Experts of a small language model: vocabulary 10019, 128 experts in each of 10 layers.
Below are experts of layer 9 (counted from 0) of a mixture-of-experts language model. Rows are named router (the router's row for the expert), up (a neuron's input weights, with its number), down (a neuron's output weights, with its number) and show model dimensions 0-127. Each number is 128 + 24 x the weight over its row's rms, rounded and kept within 0 to 255.
Before each expert's rows: a language model's description of what the expert responds to. This comes from a sample of Wikipedia text that the model never trained on.

# expert 15
What it handles: Dashes and table symbols. Dashes, plus and minus signs in date ranges, scores and table cells, like 1872 – 1875, ±, and lone digits after pipes.
router [135 143  91 118 108 101 139 143 138 101 159 161 143 151  76 177 160 122 118 130  94 100  98 103 120 137 159 108 121 147 135  86 162 132 132 110  87 130 136 144 116  99 134 151 109 143 186 146 186  93  93 120 178 102 135 159 157 127 154 148 125 107 104 156 110 112 143 142 120 140 105  96 129  87  90 106 134 161 122 132 148 144 117 152 151 108 140 164  98 131 109 134 142 138 135 183 176 142 159 147 137 187  99 153 104 106 140  87 129 152  98 125 134 144 167 122 149 113 129 115 120 105 141  88 108 136 109 127]
up0 [136 116 126 106 117 132 175 130 140 143 117 162 123  99  88 132 127  99 132 148 122 120  90 118 119 100  87  80 142 141 109 119 124 139 125 123 132 127 147 173 137 169 143 161  89  98 128 135 146 119  92 141 181 156 132 149 105 136 156 142 148 151 134 124  85 131  74 159 127 131 107 119 114 113 134 146 127 158  97 127 170 160 106 135 109 112 106 113 116 161 160 104  89 136 138 121 174 144 167 144 145 151 146 193 105 104 133  87 128 138 104 155 131  94 168 176 145 127 152 137  76  94 136 150 127 100 121 143]
down0 [149  90 118 116 147 150 105 127 139 132  95 141 149 106 106 117 128 133 151 130 112 130  89 148 141 104 130 104 160  83 117 130 125 120 145 177 146  94 156 119 155 152 116 126 118 112 148 157 145 121 123 134 129 106 136 103  87  94  96  78 122 177 135 128 147 158 114 128 132 165  90 113 126 122 138 131 195 105 153 128 156 144 119  87 126 108 116  99 129 125 173 121 117 169 147 137 114 156 109 125 138 149 133 116  84 100 158 166 130 142 116 103 144 128 123 121 139 128 108  91 119 146 127 138 115 103 117 151]
up1 [119 190 137 100 130 119  99 122 119 131 122 166 178 161  83 113 180 132 133 155 125 129 110 117 145 122 136 124  91 138 135 136 136 124 126 114 149 145 152 135 116 173 172 138  94 140 161 161 146 128 135  82 155 155 133 140 144 118 117 157  87  88 160 130 126 132 157 145 136  95 111 120 134 137  96 165 130 145 101 112 129  93 122 118 110 120 136 120 118 114 138 158 149 131 116  93 101 126 106 160 143 142  99 163 139  81 135 125 100 124 175 160 117 142 152 132 170 129 113 115 105  99 109  93 141 166 152 161]
down1 [166 115 153 173 107 137  85 107 179 100 150  94 107 124 117 149 123 106 187 144 132  96 122 155 108 112  88 128 105 168 131 121 161 135 150  78 168 101 116  80 134 123 128  95 123  80 133 149 114  92 102  92 132 146 176 123 157 121 137 125 124 148 144 132 118 143 106 102 119 145  71 118 154 160 149 106 150 131 109  68 133 122 108 129 100 165 100 126  92 112 130 153 119 106 106 134 135 158 130 128 127  88 119 116 132 110 102 141 140  93 138  93 136 138 119 120 167 152  84 126 153  94  84 149 143  80 133 146]
up2 [140 156 136 104 148  83  98 128 119 114 139  75  96 119  96 124 133 117 113 144 147  91 154 143  99 135 110 165 128 164 150 136 163 134 161 114 103 149 151 163 129 125 121 128  70 129 111 136 150 144 122 170  99 110 125 126 113 141 120  86 152  93 150 139 117 146 120 101 139 123 132  86 162  96 119 106 117 137 127 154 126  86 114 110 177 117  77 166 106 159  95 145 153 182 121 141 129 132  88 139 155 126 144 142 116 185 128 136 132 146 126  90  99 129 140 117 115 153  97 112 132 101 101 162 141 143  54 162]
down2 [112 116 148 116 129 116 150 124  99 140 188 141 131 146  90  93 136 144 146 156 111 138 123  98 129 133 171 154 112 171 113 154 124 104 108 128  98  89 126 133 119  96 152 115 120 110 128 119  53 154 146 137 170 164 138  72 146 174 124 120 156  85 144  75 128  88 159 147 162 111 156 148 139 147 149  84 130 118 142 169 127 177 118 133 145 124 143 142 161 124  92  96 152  83 130 150 110 166 139 115 161 139 108 135 106 104 118 134 111 108 138 133 147 118 124 118 113 121 132 129 128 158 140 140 159 121 134 120]
up3 [124 143 127 119 106 134 136 182  93 109  80 140 127 112 101  95 102  91 119 102 112 110 149 133 121 138 109 131 132 148  90 165 139 173 126 118 126 190 133 125 112 103 190 177 106 106 159 127 126 152 157 123 148  85 138 138 122 146  94 154 102 131 156 116 145 136 147 158 112 154 117 109 109 136 106 117 116 151 113 166 163 125 108 154 152 119 139 139 128 105 134 167 153 135 140 114  79 152 171 169  94 103 126 137 107 131 115 108 155 161  72 134 103  96 142 142 145 131  76 109 140 134  93 131 132 120 118 177]
down3 [106 170 133 144  90 103 103 128 130 120 115 117 180 132 131 161 138  95 139 103 115 102  85 177 130  68 130 112 144 106 120 121 125 163 118 118 121 125 113 121 135 147 119 109  90  95 150  94 132 141 114 154 119  86  79 131 112 116 127 147 105 123 101 162 110 160 160 120 179 143  80 133 139 155 133 141 153 124 154 124 158 136 102 136 161 114 131 137 144 137 170 160  91 138  88  96 143 122 138 123 207 131 108 144 125 167 118 139 142 143  88 132 155  82 169 128 157 148 118 124  98  95 129 122  90 183 109 132]
up4 [132 159 114 118 106 124 143 143 161 109 136 145  99 112  90 113 105  99 133 114 135  96 102  97 103 142 109  81 135 119 107 131 139 138 118 169 118 189 117 151 143 122 126 162 121 136 162 129 174  80 136 158 122 120 134 172 144 107 124 169 119 125  84 123 119 132 114 176 131 118 102 100 116 115  97 107 132 140 125 164 142 122  98 128 142 140 166 138 148 151 151 129 142 154 111 107 130 115 122 200 139 110 143 160 112 116 157 154 118 170 103 134 142 110 153 115 158 126 156 125 149 126 109  84 114 116 118 141]
down4 [143 158 155 102 143 149 100 115 137 152 111 172 117 106  83 172  76 154 126  86 134 150 131 135 122 129 118 111 140 142  96 114 141 116 132 161 152 125 122 147 120 107 102 119 150 121 114 137 143 125 128  96 109 119 181 104 149 159 126 113 165 136 140 103 137 124 126 108 129  98  88 109 148 149 121 144 118 141 102 156 104 133 135 119 112 145 187 120 131 144 121 126 113 186 164 121 122 155 127 125 147  92 123 154 108 157 155 132 107 131 134 123  95 131 124 129 125 132 140 172 152 174 115 122 136 137 165 156]
up5 [131 196 110 135 119 102 122 134  99  91 186 147 141  90 137 118 161 158 147 158 158 119 121 109 132 151 108 119 134 170 138 141 175 142 127 130 102 140 151 163 165 104 153 126  86 123 144 124 132 130 118 133 124 130 104 162 117 132 122 121 125  89  95 143 124 121  92 106 119 115 144  83 145 118  96 111 132 157 109 119 148 129 153 148 131  77 130 157  96 130 118  92  73 133 114 159 167  95 120 159 168 109 148 128 112 130 124  86 119 159 102 107 114  98  99  99 102 121 138 115  83  74 107 110  92 132 110 115]
down5 [158 119 153 128 154 125 109 125 130 121 159  76 119 108 156 112 138 149 148 114 119 141 124 115 149 125 128 119 113 126 130 190 100  88 106 154 132 146 150 143 134 158 151 113 111 146 105 125 165 165  86 140 139 129 158 104 158  95 129 104 137 141 121 158  95  90 151 113 171 135  77 107  87  78 137  83 149 132 105 136 131 139 109 132 125 108 126 121 128 192 112 107 132 113 127 116 167 151  87 117 115 135 102 157 137 124 125 129 130 120 156 103 109 140 119 110 101 121 173 137 122 115 197  98 109 120 112 161]
up6 [148 176  83  74 152 109 146 159 175 128 176 145 120 125 108 145 110 147 152 124 113 138 111 110  83 124 108  57 118 151 150 137 110 110 130 181 144 100 129  96 112 140 101 145 105 164 180 107 129 115 127 114 120 126 119 110  76  61 144 134 130 112 116 122 142 138 145 148 123 116 108 147 120 103 122 130 178 145 155 143 143 149 140 119  95 106 141 154  97 122 124 131 137 131 118 175 171 101 173 147 124  99  91 154 113  65 132 133 142 128 183 125 126 101 141 145 157 153 114 128  89 125 152 155 139 134 123 139]
down6 [132 130  67 116 148 133 130 133 140 131 144  88  88 134 125 122 136 161 108 129 109 100  92  97 162 187 127 135 114 124 117 113 122 142 169 127 132  93 121 135  91 151 144 143  84 105 117 154 147 109  98  86 120 102 122 117 148 124 137 107 121 131 159  29 132 140 144 121 152 173 200 124 148  95  66 109 140  89 133 124  67  97 122 110 131 131 126 146 151 180 119 155 128 109 123 105 156 102 124 145 139 133 134 156 165 109 145 119 100 122 146 143 180 132 141 103 146 125 137 175 116 121 135 143 130 133 150  97]
up7 [153 114 118  90 116 119 137 156 140 128 167 125 163 140 143 150 126 113 163 160 101 126  75 136 118 130 142  94 128 150 173 124 189 124 159 142  98 141 123 112 137  92 148 177  98 143 121 124 106 105 130  86 129 115 112 118  99 105 169 142 134 131 103 131 127 132 172 138 128 169 120 139  77 106  85 107 140 142 106  89 131 152 104 168 133 150 123 131 134 121 169 168 141 134 115 159 119 171 149 142 137 129 114 118 127 123 127  80 120 148 108 100 147 133 179 111 170 118 127 142 103 113  78  77 148 116 135 113]
down7 [ 64  95 114 137 122 108 126 180 134 153 139 124 168 116 140 141  93 138 122 137 101 151  95 121 101 162 173 133 135 166 131 146 140 140 153 110 142 135 105  80 150 139 138  99 142 154  98  80 122 110 196 136 107 105 113 107 138 140 126 136 108 174 104 113 146 145 102 113 128 189 161  97 118  94 119 131 173 141 129 114 129 149 129  98 148 107 125 158 145 109 148 140 141 129 142 107 180 133 125 110 121 108  90 147 130 185 123 169 112 118 147 122 138 143 116 148 134 124 136 121 131 109  77 122 139 161 126 135]
up8 [116 189 111 143 143 140 153 131 111 134 166 113 109 107 109 113 148 128 183 112 115 104 127  93 149 131 147 174 113 118 144 167 110 164 137  80 122 166 140 140 109  79 155 155 123 175 150 116 140 108 131 135 105  98 129 143 152 117 127 124 123 118 101 148 154 131 100 122 116 134 117 140 175 140  63 107 130 138 145 128 151  99 140 144 146  89  85 125  64 127 123 173 104 139 153 113 196 109 177 125 140 153 125 150 123 109 129 178 144 107  95 119  97 104 130  91 127 141 127 108 120 107 147 113 119 133  87 100]
down8 [137 110 128 141  95 105  97 134 121 123 126  97 136 117 143 116 138 161 107 153 115 140 122 108 133 137 120 141 132 114 124 182 113 138 174  76  93 131 127 135 102 149 128 158 132 123 108 106 142 143 132 125 116 163 125  88 125 132 132  98 136 137 175 126 104 127 161 120 177 110 113 104 130  83 135 114 111 117 117  89 144 114 102 168 122 155 157 117 139 134 107 119 110 127 181 119 141 158  51 154  94 166 121 146 143 131 111 118 122 126 170 117 101 138 138 135 106 174 160 132 106 163 200 109 114 118  90 134]
up9 [108 106 165  95 140  94 125  97 149 138 143 179 131 104  82 108  96  85 106 116  95  72 120 145 106  94  76 100 133 114 119 147 147 150 160 111 146 145 136  95 150  75 150 163  95 129 118 119 123 135 136 150 125  82 117 148 151 128 185 125 121 173 144 154 115 119 126 110 139 157 102 135 190 139 140 119 165 135 115 113 159 126 117 138 155 108  88 140 154 116  98 135 168 150 118 166 137 115 116 139 106 170 122 132 132 112 158 133 152 130 104 150 135 111 120 144 178 135  96 117 116 108  86 102 135 147 100 135]
down9 [124 108 113 123 186 103 147 155 107 148 144 127 121 129  92 180 123 149 126 117  96 109 156  92 153 127 120 158 123 152 143 151 119 159  83 134 185  76 127 149 123 139 161 124 136 130 106 124 167 132 133 120 141 120 111 112 154 119 132 128 149 102 118 101 148 136 125 120 101 131 126 145 147 155  81 139  79 112 104 127 132 139 152  97 143 121 118 118  83 112 129 159 115 138  93 134 159 119 168 125 114 103 172 107 120 113 111 145 151 162 140 113 101 139 105 107 110 120 128 156 102  87 141 141 111 177 167  90]
up10 [123 106  97 136 132  94 151 128 163 168 110 161 135 102  96 117 124 118 121  86 158 140  82 118  97 143 103 113 132 101 135 112 129 149 162 112 152 171 139  83 116 139 133  98 131 192 124 119 135 112 114  73 115 152 129 103 132 110 121  99 107 131 134 153 153 129 101 139 118 147 141  95 111 110 145 118 101 129 151 133 157 161 165 130 134 121 115 115 140 131 134 152  95  86 177 155 131  95 120 149 144 120 112 148  89 120  98 110 159 141 155  98 146 119 139 111 121 124 104 129 160  93 107 123 145 114 134 144]
down10 [107  79 187  75 160 108 154 150 139 155 166  92  99 154 110 117 100 162 110 119 109 130 127 141 141 152 107 106 147 100 152 120 138 131 103 164 129 144 148 125 124 147  74 138 138 115 102 125 153 114 130 175 142 174 158 139 155 140 140  97 113 156 111 122  92 129 102  99  84 121 134 154 123 126 177 116 125 132  89 123 152 144 141 103  91 128 169  97 143 166 122 141 152 124 139  87 148 155 157 122 142 118 211 131 136 131 137 137 122 130 154 121 112 134 117 109 110 145 160 119 109 129 129 153 111  89 165  93]
up11 [130 157 173 130  95 133 154 101 129 133 163 157 140 136 133 127 164 118 133 162 106 143 136 133 132 178 132 110 104 132 122 147 116 107 122 137 128 108 135 157 111 118 146 122 116 132 131 163 131 137 123 115 191  83 128 155  93 145 124 125  87 126 110 145  90  71 130 135 165 161 121 130 145 166  76 114 161 139 110 137 143 153 135 149 131 104  86 144  83  96 103 132 103 107 116 138  90 104 139 103 157 151 123 112 150 131 122 142 161 153 107  96 109 117 131 115 122 113 116 143 114 122 150  91 109 107  92 153]
down11 [144 137 124 137 154 131 115 152 156 110 128 131 100  85  91 164 154 113 119 139 166 132  92 126 129  86 102 130 129 139 120 135 127  98 133 109 117  67 136 165 119 127 149 133 134 162 167 125  92 123  85 118 131 147 144 173 153 152 122 159 136 125 171 144 128  78 101 104 149 107 123  83 117  80 152 157  92 114 128 121  92 151 130 131  90 166 107 147 102 114 118 116 172 132 146 135 136 138 101 135 137 156 102 139 167 133 113 144 119 111 138 139 125 114 104 112 121 125 106 171 133 121 100 133 140 137 158 101]
up12 [135 158  85 123 115 111 138 141 169 136 148 156 114 181 109 144  72 126 102 160 115  96 118 160  97 181 136 125 110 132 130 113 137 131 147 160 131 142 143 116 114 132 122 196 125 125 123 115 164 113 119 125 111 148 135 145 133 140 123 114 157 147 139 131 137 129  98 103 147 130 111 135  95 111  92 108 127 132 128 172 131  92 158 114 123 135 171 126 117 132 124 135 169 127 110 164 170 151 163 110 168 143 132  98  91  95 134 142 112 134 153 202 125 130 137  91 164 131 131 141 133 168  86 103 130 138 117 128]
down12 [132 125 145 125 145 139 144 134  90 146 127 168  83 143 136 152 111 133  85 114 117 151 116 115 115 139 139  99 148 138 140 155  87 102 103 149 109 111 106 143 152 115 128 109 135 111  97 121 213 157  93 122 121  92 106 114 141 144 105 114 117  95 126  94 128 115 133 147 128 139 176  97 128  78 129 120  86 121 102 111 101 175 135  91 114 149 189 119 155 117 137 109 150 176 131 130 156 168 114 117 130 180 116 147 177  93 123 125 118 148 127 122 146 124 114 100  82 131 153 109 134 152 132 115 119 159 120 134]
up13 [128 103 140 120 121 116 122 167  74 109 107 151 159 143  89 147 145 117 163 119  92 117 141 149 128 180 110 141 111 142 135  80 135 125 130 129 143 116 122 141 117 119 174 125 137 107  90 166 143 107 173 140 165 113 133 109 163 146 127  98 131 148 122 133  94 174 146 136 131 108 138  87 151  97 151 128 123 118 153 119 159 121 106 115 161 160 146  85 161 172 131  89 105 142 178 147 157 135  88 138 155 122 128 143 102 135 150 111 134 167 169 118 157  90 117 117 109 108 111 169 142  82 123 135 152 155 112 177]
down13 [129 108 124  86 107 137 114 136 155 135 163 106 147 104  98 108 132 175 135 132 128 140 144  91 159 155  96 132 143 130 104 114 136 142 195 148 154 171 126  99 101 105 160 103 117 105 129 113 147 145 119 167 153 155 148 108  93 142 112 131  81 173 104 102  90 160  84 126  97 165 124 131 173 133 169 119 148 117 130 117 145 129 135 174 128 132 163 145 120 115 137 119 146 109 152  82 126 125 117 139  86 119 126 110 162 177 125 152 164  95 135 134 135 105 109 147 148 146 111 107 148 123 130 118 147 111 109 125]
up14 [146 114  91 111 128 110 154 128 118 122 121 113 147 112 112 152 161 112 164 154 138 156 133 151 173 130 143 129 128 159 102 137 128 139 138 148 116 110 143 149 126 125 105 113  91 189 117 124 130  91 102 111 146  94 115 142 121 117 116 141 143 128 110 133 153 168 155 134 108 141 121 149  90 101 131 115 127 134 101 116 130 134 158 126 165 168  96 103 110 163 120 120 125 119  84 125 174 117 138 108  93 168 135 127 104 114 134  65 125 127 127 171 160 112 129 129 124 127 119 147  89  88 141  91 128 124 131 113]
down14 [171  99 152 125 151 118 110 133  98 134 163 103  95 139 146 140 152 146 138 114 157 114 140 125 101 158 140 158 138 132 129 128 135 132 158 131 139  94 154  94 148  99 118 114 121  96 119 171 154  92 102 127 132 114 138 123 115 127 131 102  99 143 119 146 143 120 121 128  85 122  71 165 120 141 132 126 136 103 120 165 156 164 150 130 129  80 136  80 145  77 112 156 120 116 124 103 119 143 111 126 126 131 151 107 127 112  96 135 122 139 122 140 133 149 110 127 121 153 128 117 130 129  95 121 116 104 100 116]
up15 [122 144 110 104 133  98 122 154 140  92 171 133 126  94  93 145 161 105 202 109 133 103 122 119 110 118 110  54 120 161 142 130 154 133 125 147 113 118 118  93  96 123 107 132  78 152 136 115 172 106  95 151 158 116 116 142 135 137 101 121 134 127  98 134 120 154 135 177 120 116 111 130  97 141 114 156 132 159 119 118 129 125 153 117 125 114  96 125 115 131 149 146 107 131 119 179 148 112 181 136 132 137 100 146  92 107 124 116 157 169 119 141  59 122 175 202 143 128  93 142 123 150 128 151 142 136 103 108]
down15 [156 105 118 104 130 123 168 108 126 128 134 128 125 150 118 106 140 159 106 121 113 111 157 119 128 120 125 115  71 129 111 131 124 125 166 132 172 125 131 142 104 145 136 156 125 115 131 149 101 150  93  93 132 118 129 126 146  98 130 137 121 159 131  88 120 140 139  94 172 132 230 145 119 115 124  99 145  70 109 139  46 143 132 105  84 111 115 126 134 146 153 122 133  94 138  84 114 110  72 153  94 107 162 132 139 162 145 131 136 107 180 160 165  96 133  87 144 125 140 142  94  98 148 112 155 145 105 126]
up16 [112 124  97 120 122 132 121  91 146 115 161 121 126 115  95  92 149 125 150 160 179 117 113 108  87  83 156  92  92 130 106 145 150 197 118 109 139 136 124 149 145  97  75 178 118 132 112 131 148 135 123 129 101 134 149 166 108 154 154  64 118 128 121 136  80 152 141 118 138 172 120 162 121 176 101 122 100 117 111 156 157 139 153 192 100  84 127 137 128 137 129 122 160 111 128 104 167 115 107 130 136 130 119 112 143 142 157 147 167 136  88 150 110 158 150 127 118 115  93 130 128 175 102 125 149 161 153 125]
down16 [131 174  70 126 155 109 102 112 155 147 122 137 147 112 102 131 108 153 126  95 175 116 122 131 147 147  89 110 133 100 124 125 115 137 134 138 125 104 132 148 103 110 127 155 143  91  98 118 146 101  86  80 127 125 112 146 143 100 104 130 121 164 121  88 115  99 129  91 139 141 154 115 168  90 166 138 174 153 181 159 128 106 117 141 136 150 125 119 106 124 115 179 147 137 131 108 151 133 120 123 143 106 127 120 113 108 136 167 128 172 109 160 108 128 138 152 191 113 149 101 143 149  80 133 120  88 162 113]
up17 [162  92  97 126 133  98 133 112 115 114 164 178 119 116  97 103 193 153 149 141  91 126 105 124 118 112 143 124 141  74 129 120 159 114 185 150  78 163 161 124 133  56 129 147 153 187 130 113  81 126 115 106 152 116 114 113 174 111 161 141 139 126 127 141 142 110 136 107  90 128 116 133 109 103 146  88 134 139 105 116 146 144 144 116 114 130 107 135 129 132 174 162 111 115 133 136 108 120 125 140 112 157 109 148 121 140 151 111 146 148 171 149 119 137 138 116 132 149 127  92 118 112 132  91 104 153 122  97]
down17 [158 102 123  89 145 133 146 127 128  80 150 119 132 145  85 133 149 106 169 116 143 147 149 122  97 147 105 109 156 192 134 115  95 147  83 112 118 127 172 159 103 152 131 123 125 138 118  95 104 187 146 155 146 121 119  96 132 144 105 160 154 126 110 171  79 103 134 110 125 130  98 132 101 156 111 120 106 131 127 103 144 147 132 126 154 104 128  91 130 118 126 170 137  72 143 117 129  86 145 130 154 106 154 130 117 116 144  98 151 125  82 130 103 165 135 150 136 102 131 181 105 112 121 113 105 146 176 104]
up18 [133 126 112 181 165 145 101 131 107 145 173 112 113 114 122 135 109 116 155 143 129 122 106 142 130 141 167 117 101 126 140 149 151 115 121 117 113 135 135 107 118  91 149 147 115 139 120 111 110 110 166  95 126 116 136  94  88 125 171 155 148 130 147 147 130 124 198 162 117 132 103 117  97  91 162 103 125 117 128 106 132 183 149 128 179 173 109 107 121 127 144 163  65 132 111 137 156 157 148 115 169 110  86 106 107  99  98 128 135 152  90 110 138 134 132 118 166 145 125 110 144 126 134 107 149 128 158 106]
down18 [ 92 119 117 121 133 139 151 154 119 123 163 159 139 128 131 137 113 141 144 142 123 111  98 126 104 138 118 127 135 154 112 157 120 123 108 117 153 156  98 155  93 121 132 109 166 128 142 114 119  72 158 122 138  73 158  95 121 128  97 162 130 157 124 149 112 148 112 139  95 115 124 100 123 116 110 144 119 102 115 108 130 137 116  99 126 131 136 134  91 148 143 144 131 106 106 105 117 129 125 137 146 130 101 166 110 136 153 150 115 114 155 123 114 137 125  79 123 162 162 145 103 126 133 146 131 158 114 112]
up19 [ 86 186 150 137  90 119 119 121  77  77 177 161 143 150 154 110 111 133 117 113  95 129 124 171 138 135 149 110 109 170 127 128 104 131  94 124  95 120 182 147 147  93 156 114 142 156 130  93 118 124  85 132 103 121 126 127 170 170 126 105 134 140 104 159 102 110 123 137 113 140 117 125 148 111 141  86 144 133 136 131 133  90 124 124 155 151 106  80  84 129 111 178 138 133 117 148 133 125 154 126 149 152 117 107 147 100 135 163 144 117 152  92 106  83  90 110 146 118 152  88 121 121 123 106 125 119 102 118]
down19 [121 147 164 151 108 133 140 148 128 115  92 137 137 129 185 113 151 149 126 123 119 128 139 143 121 137 105 110 129 124 107 175 114  93 150  88 160 173 138 116 159 158 131 126 122 165 151 123 119 185  90 139  98 132 147 135 143 102 134 122 130 121 137 186 113 101 111 108 114 160 107 135 108 106 150 151  79 156 110 113 103 114  93 148 118 165 128  98 118 113 140  90 138  89 132  97 148 123 113 128 126 147 141 147 153 149 150 139 157 119 120 128  95 127  90 107 131 113 144 160 127 154 145 105 101 123  76 128]
up20 [186 104 160 122 152 127 116 148 123 118 134 138 120  95 134  97 130 102 155 149 103 145 105  85 113  81 144 135 140  95 128 139 150 161 170 117 107 147 145 115 114 103 110 137 101 135 183 118 130 106 147 126 102 106 107 146 113  96 139 159 165 104 134 145  88 164 130 102 122 119 124 106 108 121 121 133  92 126 168 131 159 127 146 136 105  87  78 115 148 118 184 152 101 119 155 123 147 114 137 114 168 153 121 102 114 129 147 136 114 146  90 154 130 158 149 138 140 138 143 152 108 180 154 121 119 131  87 136]
down20 [136 105 124 126  94 136 138 140 102 101 157 112 107 134  76 138 126 141 150  94 125 128 112 112 135 167 117 167 111 137 123 171 125 189 143 104 156 144 119 135  82 125 199 131 124  83 101 113 136 128 136 134 132 143 105 121 123  93  49  95 121 105 126  87 131 161 120 131 139 174  98 118 140 136 127 146 112 150 117  91 143 127 114 126 141 115 144  83 143 135 137 114 168 136  80  99 139 132 116 100 122 136 118 156 136 122 135 130 139 103 169 167 130 114  90 152 128 140 132 134 139  93  83 135  81 143 179 118]
up21 [148  97 151 135 125 119 160  95 151 118 126 138 126  93 115 138 122 108 122 142 127 122 122 139 156 131 102  87 152 134 169 131 143 119 139 160 121  85 161 133 133  67 121 111 153 132 143 155 125 142 119 141 173 138 100 159 120 108 114  86 129 149 100 147  92 152 205  96 115 137 125  71 111  93 130 123 153 124  92  75 152 111 112 144 124 141 104 113 155 133 127 130 131 143 148 157 150  78 137 159 135 128 158 149 133  99 123  98 122 166 121 156 137 109 164 138 172 134  87  73  92 112 106 124 167 133 135 155]
down21 [149 154 144 122  87 127 132 147 114 133 101 134 102  91 143 156 130 165 113 124 124 100 113 146 142 153 125 181 105 118 120 102 135 104 138 123 180 175 124 114 141 124 118 161 120 124 164 141 160  74 103 135 123 111 155 130 116 133 131 106 124 127  96 139 168 132  99 116 127 143 159 130 129 139 111 138 109 130 138 125 119 130 128 143 112 150 124 173 102 140 121 118 112 115 135  86  67 101 119 123 165 106 147 131 179 123 156 130 145 129 128 126  85  96 114 138 117 136  96 145 152  91 130 114  96  96 136 136]
up22 [140 153 125 130  96  99 158 100 118 117 142 142 165 142 103 126 124 121 130 102 144 123 108 141 125 134 100 123 102 146 121  70 131 155  74 109  54 170 105 172 126 120 128 107 104 147 131 132 138 120 154 148 152  99 127 176 135 134 128 149 135 168 138 145  97 183 133 114 155 122 108 121 151 127 138  78 117 135  57 140 129 169 110 112 156 165  94 118 138 172 146 140  96 174 103 134 124 119 160 125  84 125 110 143 126 140 125 106 145 107 108 107 185 112 132 125 129 118 134 108 112 125 124 105 140 137 109  90]
down22 [140 110 103 127 144 141 129 111 126 164  96 108 147 169 121 134 111 145 110 112 130 119 159 121 126 115 108 121 132 114 128 142 109  97 114 143 151 106 112 107 157 184 121 132 165 121 140 147 134 146 112 110 118 161 134 116 156 103 115 122 174 150 109 181 149 107 146 141 111  83  88 177  99 116  87 165 107 150  90 188 125 110 132 120 100 139 110 112 111  82 144 126 156 145 109 122  89 129 127 147 145 114 160 149 112 128 133 118 166 117 125 114  69 187 158 128  99  95  95 131 152 137  99 132 118 145  88  62]
up23 [123 126 185 139 101  90 157 154 103 102 130 169 141  98  80 155  92  77 144 103  96 120 121 147 108 134 132 114 122 145 112 131 166 175 122  97 103  90 102 120 152 161 105 113 138 150 111 148 106 111 135 100 130 147  94 163 121  75 121 138 138 131 101 128 106 148 126 143 161 125 122 147 158 113 158 163 126 150 110  72 135  99 123 170 123 154 129 138 135 111 132 160 149 122 120 118 140 108 147 136 139 156 131 172  66 127 120 131 151 114 156 136 133 137 175 117 149  71  94 150 100  94  95 154 154 153 111 163]
down23 [112 137 121 133 135 111 125 160 118 136 115 109 155 100 142 160 140 136 143 124  84 119 132 126 149 140  93 105 121 111  94 143 192 102 155 103 113 120 145 119 114 165 107 115  96 123 136 133 134 130 126  86 156 131 147 113 134 146 113 162  94 106 109 136 136 108 113 132 115 140 150 150 133 138 156 150 138 114 164 170 123 131 128 168 155 164 116 161 115  97 161 179  97 127 139 142  84 116 146 109 104 122  89 111 119 158 141 144 110 109 161 127 116 121  78 121 129 134 118 133 130 161  85 116 109 163  77 113]
up24 [160 147 151 116 112 112 130 126 126 143  91 164  90 190  78 140 149 105 110 147 112 109 115 128 151 108 115 132 134 154 150 117 196 139 123 148 113 170 146 117 125 142 131 129 111 142 128 164 155 138 127  79 187  91 130 167 143 104 136 167 122 102 142 155 132 178 119 138 117 109 105 124 141 107 118 147 155 158 119 137 146 165 141 123 157 117 107 144 120 132 158 157 116 155 122 173 140 142 162 106 139 114 122 158  90 126 141 113 128 164 134 122 120 102 165  97 120 115 102 131 127 112 106  99 114 164 117 121]
down24 [156 155 144 141 148 129  99  88 122 144 110 123  80 152 136 148 115  92 157 124 105 131 169 163  90 120 112 118 130 122 144 112 137 118 117 136 166 134 160 141 129  77 110 137 150  96 103 117 107 148 110 127  91 148 141  94 154 114 118 109 138 130 137 125 160  95 136 151 124 125  82 130 106 130 132 123 110 122  91 173 101 143 154 100 116 142 107 111 141 144 141  78 124 148 158 134  96 148 138 121 165 111 178 142 111 121 116 174 113  83 129 170 140 162 126 126 138 128 117 147 188 105  98 121 160  73 127 179]
up25 [159 130 129 117  70  88 147 143 112  95 127 135 137 168 136 178 113 122 144 124 106 158 157 128 128 150 149  97 129 121 150 104 152 117 172 151 147 148 121 118 146  98 125 157 115 187 144 120 130 116 121  99  94  87 112 156 160 146 156 104 145 149 105 116 122 107 156 136 170 155 110 139 120  94  95 147 138 136 132  94 146 152 109 120 116 139  94 166 145 130 123  98  75 153 141 155 112 146 147 142 129 100 150 139 116 143 141  96 200 173 152 129 135  98 168 131 110 136 131 126  89 138  97  90 140 133 127 186]
down25 [ 99 131  86 157 124 140 109 137 102 117 114 144 147 131 116 103  82 155 132 147 132 101 109 135 175 105 178 139 137 134 117 139  92 135 122 168 124 113  91 135 113 178 125 140 129 115 146  94 141  90 110 143 102  95 154 118 154 159 121 119 111 148 120  94 148 113 187 117 104 120 119 118 177 146 115 127 147 186 193 108 151  99 102 120 109 120 100 138 115 149 115 119 122 176 156 132 149 105 149 162 147  91 145  92 154 158 121 103 152 149 141 113 134 133 145 130 167 147 142 142 130 147 119 142 112 135 142 151]
up26 [120 126 102 163 132 114 129  99 111 114 180 147 146 126 115 104 145 101 117 103 109 129  89 147 111 142 116 124 146 158 174  86 150 189 160 149 108 134 148 116 137  94 175 151  93 134 126 128  76 142  93 158  80 155  85 125 112 150 144 110 117 137 133 156 127 109 122 115 103 154 122 147 129 106  98 126 129 165 137 129 139 150 130 121 156 156  69 118 160 168 125 147  89 120 131 168 148 125 151 127 127 137 136 185 160 154 129  98 137 139 103 141 138 113 127 143 154 109 118 102 101 114  85 124 122 123 116 119]
down26 [163 109 116 126 114 129  68 116 122  96 140 106 156 137  79 123 156 132 147 151 153 165 118 137 139 167  97 125 144 126  87  90 154 105 118 135 134 112 156 197 120 133 151 113 183 133 107 116 155 138 135 160  89 127 136 113 153 160 127 128 136 164 143 108 129 119 126 130 187 155  81 139  96  94  95 137  81 112 112 128 158 144 144  99 107 168 130 142 100 144 104 128  90 145 147 120  98 148 124 117 116 119 108 108 102 146 165 155 150 128 173 128 113  80 125 165 210 125 130 116 164 136 120 152 120 123 133 132]